config.yaml
n_layer: 11
d_model: 192
n_experts: 192
experts_per_token: 4
d_expert: 64
d_shared_expert: 0
activation: "swiglu"
moe_layers: [1, 2, 3, 4, 5, 6, 7, 8, 9, 10]
router_score: "softmax"
normalize_top_k: true
routed_scale: 1.0
balance_loss: 0.00894
balance_bias: false
router_cosine_scale: 14.0
init_std_router: 0.037
lr_router: 0.000711
vocab_size: 8192
norm: "rmsnorm"
norm_eps: 1e-06
tie_embeddings: false
optimizer: "adamw"
lr: 0.0014
beta1: 0.9
beta2: 0.95
grad_clip: 2.0
batch_tokens: 32768
seq_len: 1024
train_tokens: 342300000
steps: 10447
dataset: "wikipedia_en"
Below are experts of layer 5 (counted from 0) of a mixture-of-experts language model. Rows are named router (the router's row for the expert), gate (a neuron's input weights, with its number), up (a neuron's input weights, with its number), down (a neuron's output weights, with its number) and show model dimensions 0-191. Each number is 128 + 24 x the weight over its row's rms, rounded and kept within 0 to 255. Numbers have three digits each.
After each expert's rows: a language model's description of what the expert responds to. This comes from a sample of Wikipedia text that the model never trained on.

# expert 19
router:080097162182168136066148130096133111097122136106120145142179127156123126152154146115145106135128101134139135163167102110142116147112111134128154176117139115118165182107102110118144123148098131137122123124126103142165118126116178177090093138120134115143140099090095144121145106125179083125144125102114116130142118127150165128064118129128082102118154137125094104115106143128166150142133138129142163170107136116127140136142144154132121142132104073117123110095104150164155126150136142151120196149135122151132102089116128141114113106189096092136133113093147161095129118135107141135
gate1:132146191137130127107126148093150131148136091110102127112151149125128113108160162089130109150141150144163137138134148145126124074118147128144112146137163104114137145172116114117122144163128128138125118117161142148141087156099133164118104162129110144112182110087097134136118121066134096127105142145090107148167166120135147159096164145107140148121170101119086103088102144121139079140158099166128112119113105104094108080124144121115137111121168128121108084092117147165140093140119149145189142126098144145155115115109084137147127150173134124107156138153080077141138138123150123141
up1:157118126109077146137095105131140086135127131135112154137162158128099121122080095138130114081141134121107128128116084126133122155145085099089094119107154141118100091127099114167164161107122096112116097105092084154086125116162106143182146114112157124124140163148133158126124135137115106121132165124127169095143173122175109094147130108124105099123145094134158145146157177202077161131114129132139145131143108143100150142115136122148150119115115108128091109119113141130099149147115152106104111075113145098156151133104168097082111131126126160157129154107142092142131142139112152127
down1:135150102103138123188175113162088113121143145109132136092114154148107115168132113154121109120141121076144111150168112147140150138181143098137169172120119151154119106133142152171119121134092169085143092107110140129130153104095146097121121127133146127133125136157136135104137167144168157174126126153106129106135100153150144136127191129148151117159146117124131140146147112144142124175094114135102123122106166109144112176154112151104104118194083103150133114145101167152152132125092157075129115106165138136135159132081135123143139108154123128077124141138120149108145148091137121158
Description: Nouns for social units and places after "of", "a", "and", such as school, station, family, club, business, public.

# expert 32
router:105101120133092137099152127154113153128094127129101099148156143138145133139087103147132098101115149156093156120121095087095114128092068121116138136169111120139153119136139120112169122135118116143120136137105120105140100136136154115130138120160113158127138147079148093146111096133152119097142113108125114125140177151120083136100155103144111118130102162101106104143139147140135165086150134111140155206138112134157085065143107160153092120127110148109154156122092156140132120119087118185159107137182121128116129094137137143090087122102138116120125140100126149148148074134099174128
gate0:137139100145138118107142131113128140112157141110143121101130143132113118122144114102131147127161154133098117102088176134129119114089155135123141100131158142148114101150101153083176170108126144137104136109089082149127124098158095127080182111147142141147126140128129144154123130179124066080162129124135137118153103144104125162122109148137130121207132105110153136121143132175121110092119159118120116170150134117038121131092120139106121119137105117153146154135097140143164170090148149115153141103160116119099126173108131144147113112156098143085151128111141151109129166108126125088
up0:159135099130155130128106173160134130142136143150116119047118120159131099081163124127109112166127105119118121097062147131143150144100153124134135109121122158178129141119145149070140172118150176167159166109108112094097097141128104108078157078166162188125129115147147134158147110136163098108140168116125162119124151124129105101146102150129103130139126112110133106111144126125116125097083138105078126149149135122127116162093165138141145120108139114132111150120092130137126104113168113131140120097116098151157127130111153111105099108140111136104101137130171141092147128148143155101
down0:098141165149111133130104114164140130134084105167133115129120142160165150128120118131100174150146139155148126132154163153143135083120122073121121124147143129110153167111109086131116160134121139124146143121129140116138100153086113130132082137160151091156160138133140109110105129142109102144102156126127114106115122138082194149144144188144104108126145155092145123102185144121162130116168109137142147131136098166141161136110131152114135083081162182121125166171140122114118130100134117170106121164137144150122101110142142114132094164166113160144100108129120134130174107184144152106
Description: Nouns for sports teams, competitions and occupations after a modifier, such as national team, World Championship, farmer, politician, player.

# expert 22
router:104144113119099139090128142131148150120121118119151091116136120124109123115136126159114108080100153199179106172159141128131147148137129118122096134170130158122163153125132114168106124127133158139134120126133118139142165136131133138155110152147132105083137118127118141154148119133083134112107183153135108170163105212158100097145106151129111141145079138115113117056126051108122096143106105125126134135151148151124111150109142156147157083121145149131098143146134127104171103108132160135124101109100114129129156167152108132103084108147111123111140111122144126127145124062132126152
gate2:086136132177091141137151132087125140126069141107154128146119151152078118134123076128125090127122115132092163130100084129098102144141129119100118198135100156059126109146116121123120103114126156130162126138118133142096161145134136119130090152142086101160138123158123133158144141116093115128103117144116129154103132153128129153152110130131176127176110139149151104148095098166155132163120158148075102127101118092132105113104130150140131119146149132139176143078101135097113098119151120184143126094127134169140166114124158113130098138123149155136129144124135161143174153146109128158
up2:140116089138145100150135107143121131136129154118113147142144126145135113106110154129127129151137146122139096152142122165113142113140129106188148098148113127136095162151117174129090086163138115131144112156141119123096094119082094159158142116153149097150122131114157104125148134141170113201089145135096098092160125110100145089140118136153195149098086113135142144157091162143141135151129164132135100133099142120183130116129140151134121125117079123098097140136129153110095118199175104111109138098124113103136123140123104163138175139143130112139068070117111133147135132108126137138
down2:169105144125134139133135082200131174147131144130116124124126161151124153160145090116127121074143113140140094138159127118107104132123133144138175108117129102135126095126120145190142119077119152147158143146119148143077133121154108108108137087130132139075105068100101094124130119108145154133140123094150098150143134098136161148125119145182158144163143074102127130144079148129111125115120092136178111136116147100078143142166071137131157163139136148150079140117122132139153153109143134136088143155139155128149142144093125104136122136171115150158125135109120103147105127121134120153
Description: Short opening or middle fragments of words still being spelled out, especially initial h, as in h|ugs, men|ti|on, phil|os|ophy.

# expert 47
router:094131112110166136122107103171081175139121091119125122126120123116160144134152156110134130125106143151090131128126150140128146112121130107130134078107115158186108129156129119134129158121136130140131102097159096190167172131098085126110104127186095135137128135113107045102109093151113134108123127100133091123126097128114153107131112132094122139116113161144122121152113126128110182117147111124142119123134159118095161152104147118151175162127133129132089080132150146129114139149126075125139175121150165161091146085137150175138150156102099117172094117139143134145152139141154110126
gate1:141097115098116126089167130157158128126125138144127087110107125133143173136146102129123085166056132146127137110115147098104117107134120139111112142117134097117139133102119133170134149104063125097127104178134165163134136154156146099138119159163114122110146143137137122111103106125111125134184149147127093167111124134089101160088101088165158082110130123171090089073116161127143148087091121158141124151157151135139084111109115129134130133106122128122138124137093122136097133069080133155123117118106142137133168099098133150149127129106152095155096130094133163149124131146132132099
up1:101098114107098141107123142147162148120119123122107130109119148118100121164132106119150101117104142090135186139131153104113117115153176130131104148149140158156130118168097068159129122113125145114131169131127108124075121127154117128127146157128109105097144154126141129139097155142104150121148118108134175112123158176122102083102086118130149124120119136107094118093136102095131058145119067125179113132140121117100115085122133101144152149068123141118145115113095124145105107077107112091129098108123150128139140118156145130082068138158102089114129170082120135132110095118135140105
down1:129122151119160117129114158102126123151096119137104127089099132108153094095103135174115142107127130123116158123119162126157123112118111169128112066146175146126107172119102131140137098123159130133129110150167161140139149127135156122172082101112147168140120127136165118130087110150181123118117080078161114155143145144158161114146091142070105093151130135156124163135123091157123116101136127071142129148146141146130137112134100136141102080070141126143151077125179124180152117108129139119128124108155138120108165172135122164129112094141164110146116122113098115130147107111136145141
Description: Given names and pieces of European personal names, such as Gust-av, Johan-n, Hein-rich, John, Francis, plus the period after abbreviated genus initials.

# expert 3
router:140087124148073131154147133111166122127147129115141158144155173120089134119111097111099083100140115131196096143137121107159106106157134121100102122135162117154133129127143123110107157116082157129151132147107156118101106137093117130138115100180077125149151142114143109107135143150143096128134144153162135086127105128115068164147154146118169137153101118162124158111132148068123123129137100132143125103162162110118111091132162101155120145100140179138170121124141115112128091119165128100105062124159155144105129107172117110118145118143177138141129103129115136125147101138174126112
gate0:143105109117099132136139091117123124127167123131128124106153118122111152151162121127133124126115118139119119173143116088160102177141172118097154103144092142173116092126142172081117113081123146122128156122095086120154135112117104118141128124136097126114128150110154138158138111145112166156155101108195156122144134155158123120168165160104148140129081116122123165090137147098139095180121153098116128111135143110143173127172126066118097147104100149086130084090096116114108173097111121152119133157154163141116112109137165150111141132120141133108132167157122158097100103123107096123
up0:140147154170134179128122094093103109120096160141136168174111103107131099147152125122104139145144111121128108143121144130133120105189113125113144154155175112105151143123116147128139136114150155130164081143083119134137102061174122170166090141140117102106125132111130114117134144083128126101143158168158106102141127098096125178115131145124168127160158096128109155102131130132115123151168117150086119081132106123091135102167130106097104139103146140126147120110096091122111177152127085117178125133113127112124125132156135139107148124175108114149148155122123121071116137080146114141
down0:145164104105114125153124142106163131105130116182116114114128110091103129152144131166116136091117140137106087110129147149094113117153127104114121090080114104111092116107159093176119084129137096127126144117139146144091114149103160105136108121144155155146127145130110164142140127096123131132114184156130127158133091116160156148130150125148128103163093096161185101158121157126131107112091146127129114095093096126185063169139135146109126107123129135116137118155123158113119173124142147172114099142112166162090144162132130131133106133094082145136091092103119153122114165131142084117
Description: Semicolons separating items in dense lists and records, such as race results, win/loss strings, chemical names and scripts, plus some commas.

# expert 63
router:129089153081109163130123105123113133135152142142163114152142147158142113147140102118145138175091142181157115127139168145140108137126138163138165150125125125142100136124155147141098102170139148135085123165130147120139146130120088089174117119164076092120103155130148133115095088172090144137123104109129138128131117089091113130116115115161104102087115150100113116124140138151136094162147119132155117143133155128138161153119118144118197134109121143168134126124128130147092106162130142164158114095128188142155102145093085143118099111134118150152164149110120121152190116126169088116
gate1:140183132147164132112123162132086160125081129172142087122102100137121110103106089117153107100089127133088167125139122111125131111084121162142108131116129159126158107173137169151098096159096142110097118131108148141125088109138137177133081129121130126114129188149138082176175146097123135131125111140144121109090121154114093078128125115152154134150133138189067124164110141192127127098124134129165104140157128161094125091147145138124136126116161097130115145143118091132103147139110134118137151114125113116140152119132122138146111101133154114130120127101166161124147088118127105123
up1:157200098121175122134138125151084086087113161166082072143127124112130128129113097106134132140093120140115142112130125131111156165088113150118137145139149136119179145129119136143113122156139146111098128137140170153141069141111119150148125082126127115117169164181090079142126124132113123159108119110151102087131127129152156108139139177146160102134135104196107115152146116138114164147101116191116112115141132145142152139125128148139135108139151119129103128166157096134110126169092088139121135126146124123106112138118112168103157140075155149124130129131094133136141110144167107151
down1:096150100086092129129122119148106111115127136113111110122121104117110125107109187134128162116097140107101134121136112141109140136182116152162100082152141140157170128160091177139120157161120110137116134152111128116120078124143132093142143100155133071143152172155132100131152164127132128147140153147141109136095077105114105107106136150125100111118100192124142116142093142114107126183116143107141183109088123131095135110111137174132161174165157144126130079128128119090140149104164122087140131132160101145127135103108112074129105135111118128091131137172128128078139129129140133116
Description: Final letters and endings of Spanish, Portuguese and Slavic names, such as -ez, -ić, -o and -z, plus names like José and Juan.

# expert 34
router:197115139109162127152108086130155124107101136101156133117129104160096095105116143115113128136108116141179118126141147142126111101132150136178159142173117124113074115110105099116096112107142157097104172147117155114110133143136177135109155125145134115127091135123133102142175201164121155179133112077124124171156120109117204129152117093161098147121121118119100117138120122135140131110131183134143116139145141080125099154105139107113122150145136131119118120149123156098132114107159137131094134141139098116102119108122128115146132099173111104105156161114138111089132109148147082166
gate1:100083160141122164108095134100145141102164107111172134120122129134117149139096113109143142132120165131140158141112096128138132147076141171132127124146150106158157165127151107140130130165113120137128116127179115109124161124178123132126145123110103105108122096074159120141181137139163126127145085137134175127117110143157147114112087134126116157135108110074104107135078114140081138113116153142131119130131085078145094133111046135154162083123132127123139152126136120132116126177113097162143107147128142108122106143146140097079091110118098109082105132136131125144137083113101146158
up1:157151105159187128161117127121114146148121153109091107117124093134068111130140178178114147098184090135143106112132165126122134117168146111146163145117117144127147126150106118114132130128114154110085128111071177096133096109103137144099112146119144129126143131195137147139106119093101155142103114151124107129163186126096149129151150124121154113138154119182128155094170102163167107144127151117146110139129148161134154136161157129075140152133128115145101108136150127107129093133110144108120145090119139146113139116124136126154125120155149123144123141154141137076162161139175147171
down1:124134114116140080119126134123137094128127135153145148138116133089130131150108128110117148115124083134067075166123164120153089143086129123069125105098148161092122165147122133144174108147107130123123149125170143170110099114130124115143112075097139154137131132148094158140081067111108099107093118133111139150110084125150134155076134137111113120173131129081111126134121161132164137144102142089123097137128142148139151118103122162141144136114107124132145189119143136100131105133097065128135157108108151143171113143124145120114119149092121105173161130114166148152106166117140120121
Description: Copula and auxiliary verbs was, is, were, be, been, being, became, plus adverbs like also, often, and -ly endings.

# expert 10
router:117078129112153103092126149120141117088193135113148107156150133140137114085127111097169091115141112141094152129139118099130145134089154172122096141110096153101104138163098141159145082123118150139130095132123126135135106077139170139123136101142148153152175056154138135132146110143177118124138131120098096127161169092133113157124127154142120099100154096129163115117131155126161142162100144097142125163113070111147139117081124130134110139149106115141110126131126136126081199162110152155146124136097121140128133090143138098144157120139139094089146091112146126120115118112122122131
gate2:197127121138146100121128184145132171114147154127120118112109140177119139137135127093173151100138140177139133147112114159139089101104123153133110144164140146112134107133123148102157127098129115135112119143121133101155169115154151145101121166125084128142148137095081132170135116142154112159145138083097162102130149118130164100134168096098154072149102150152148125123130141135161172116138137098172139126144085090149158142092079141155112111128146137135158108115092132120136151138137156139114178114139122105115112110117173180132137105113144148090089117154155118160154138149133131155
up2:187115161118113118106129162090134177122159123116116139129097137140106133150130122085147093110139116153131153115118134123128117120140160171167097099163134161075103147133128187114101112117125130138127140131155138127135140110130154114155125139159066147153141141148129128122126148188142103189079078136105194133128159092127149127152167109114188100137138189113153111114145142143135129152122147131160143090106114123172166128117108109183122117138120085156130094142119110123128139133149145142139115144111116117137146128152146125140118094170152118129107093153119103129126159143158111143
down2:167105152110172138094116117143157163154080122126138107119103107135113095122133109129172107113145123154128126135140121142121166116105104136106124136141129148068152126140126161136151133123087153137141126124148159111107120160150157176165134164148117172132145158132101120137123089117145110162156159131073142111131134126162106115094134133100106102148164147140151179125110144127123142137126137148167182116136088124125149117098100101215132138093106188139143105138114140074151139121116118153103139114111143125117140104120165162143104134134145113130085093118102153177132093128124147165
Description: Adjective endings like -al, -ical, -ary, -ive completing words, plus topic words such as military, political, health, water, without.